Weights of a small mixture-of-experts language model, trained from scratch on English Wikipedia: 2766 steps.
Below are experts of layer 7 (counted from 0) of a mixture-of-experts language model. Rows are named gate (a neuron's input weights, with its number), up (a neuron's input weights, with its number) and show model dimensions 0-255. Each number is 500 + 25 x the weight over its row's rms, rounded and kept within 0 to 999. Numbers have three digits each.
Before each expert's rows: "mostly gets" lists some tokens that are sent to it at least half of the time. This comes from a sample of Wikipedia text that the model never trained on.

# expert 31
mostly gets: " film", " album", " music", " Best", " video", " part"
gate0:507433488509510477529502523509505488530507511511503522524514483505517488508520479494501516505517495449488519486522536521516538502503499459529482468489512481501524550479493503527483481464465513520482499503528484470517536484504514516454489539513471522529501526509472525468477477479492492441526468468488509475488529537471490499522496462497464515495479526546503469474557540498495467541483482478521503514480569517510511487500509520474502506509457484530496495537573519510480498544560508524502514499512513486445511520468488518498432540497528512500553540507506519493524523501483486534495552481507522484505503462535497473476461528532507490466545496538479509496522505488499484463483516538473502505470476527501470447462503466525526480490503516505496512520542528508535496493482558
up0:491481483527485490540517560522495465473505476540507497516517507489469481483528479509463538493486477556510499507499480503463532519520486526516496540481474479469483482501488502496505530458493516486504480435470533501529575501482491472519489468527521517541516512491492488508444521518487465564510461458490514538493504546469495534503486490510484526495544493499478482478525526491514503503510478539532527531453515450507483510534503542521488535496461524534529467520459503528495482531505463479527518562483508525507502468486502532485487568497504497524498509491470476509479471500504531525526553476452471503511470491488449484497486502494521511465468503509504484480511468509540511509479516554476506498489488493467526514487508492509483464511526490472533472459498504497487457518471506

# expert 10
mostly gets: " a", " head", " an", " main", " original", " new"
gate0:478504529508477504518502512488538475487469460479510474509487508505544460499473514469490479567479517492493489535524462546513559531473500481517526506536506510540464493530493497525516501485460538519478531526497485548559481511472478482458567499498483514511521510490524511500493555492524559492477532487511537485514512503515488483535526513501516490520456491533521526478474522515516471450475446485535506513507544457498514474514511480508474489505491466523493496457452517492462493479502489512508491519490534489512497530532487521510499499489496510489533494527565466469501489512492520472487544511513476486489497467491513485536543486480517503483477525519534499478498565516470479530530537504454457536497446471506516473515492518516482518474546498504515484486467482530508467514506517
up0:512475497467501543484499502484528478517476483483532474496490435495496453486543513465501498532534503501468511491504484535501498555488502500542517478516523508477474458490475503486496498479530511507479515504498520530503549504496511457515543471502519530504516504498548522477489501486521514499462493542445521523470561460505524469520509455486510478520526491488470462504475480497541513477459452519485496531529495522492514454528486450499472524504512503518452534489503502431530469503534470472505494497509485461521520500492504527520522460466474511479475507513508467493493489535511487516495497539474494547503542479466497487492515471461530508478462517475477501517508566469546495514533458510491498491508486493555492467509453489491515509512553470486543485494497489499493458459490474

# expert 29
mostly gets: "ul", " Player", "yl", " Succeed", " Candidate", "id"
gate0:493537462499490498470518520530496459480516503480496512472427487505484500486451528551514521519474492545508472496499483445495513487480506482476478529500491502438497512499507480503502528503511515490473548498494495509480507502496476493534487483481524530492470494477497530483500510488504540481522515527494488467458464518495481494485528486499526492501485504532519538447519493469517518515490485535481532495545463541458486490479466493457450482545524484490524475517461501459474502490528520517513494509491458530504541506473471532489591492480511506538520490507510526469494462456472552485526466486470500492525473523483489523519508504493464511473499442508453477523464531523525475526507498554482522542516524546492494515504499484508517553498503507532479564493505497504486528477508500
up0:458518447502496529512489497524492499508471479507469542451491519525501478492509498515543456491468548508537516458465493516496475540478499484519529481489520492496469499489488524511473507482458487504478475493514492438517539527483471552545517504514485507519524498469490519517466462488468511442503468494511519463496497499478521500482492530504519526445506504524493526488507508489484516465546539520478492501503513500501458491489508478504546504485457502506469496523493510472453506519523510494425505492505485505510473458503518476520546513479514510503469536499502466501540476505526480476470501507475557451444456489529531484462468496489519556515501490516456528554491489516492467479523518504489502496489460518486443530485483514530492517452526510495545487486498494500498483544523464

# expert 26
mostly gets: " Cup", " social", " round", " Round", " pro", " Republican"
gate0:508497482489534541491506465469489468504531578517475507440523475527495509481496522484473487478528493490533526488544534493508508520486478480483469466473498497479568524533478463503516474521517477511508559523511456559515501513500488486484453525524487471494500479510488565497509519488510503482493485510512545540534503472503535483503492448456494495484478511478533498478450478468509479496474511448512482514508500501484491519517511536479431501525474482482503473515492504494465488528516517531508507472494527458517528472525522491498466506478464488498496482448497513528515510510484476529511461532472488541534514461526510511469480508470539533500477501482482470485485515472466492523527526466473470480522476540495480508476527485507486487525533490515450532515510505501454482447487515
up0:496461481483486493466491525518503501473531520503468473507523444526520508487523509507528487487541474533499488487522495485543507462498514482509524489487509514512474478470548462477465507514528514478481501490513513531470557479464490505557541521522480486497528495482507503520490514477501516486544495513523509452539498486468509499520470485515481494493480478478523539495470462475501446539526505503443473478493480515481544518492529437490488509503552500516516536498521444502503482461505491522472504493474525497488520512528451539510533559531510559486550503500482509530500500468485537516507541498486467514502507499505495464468474524467509474485519493472519508523455519488475510483524514476503475518434502465477488522499496460489496516493486568441465518521471484530508503515490458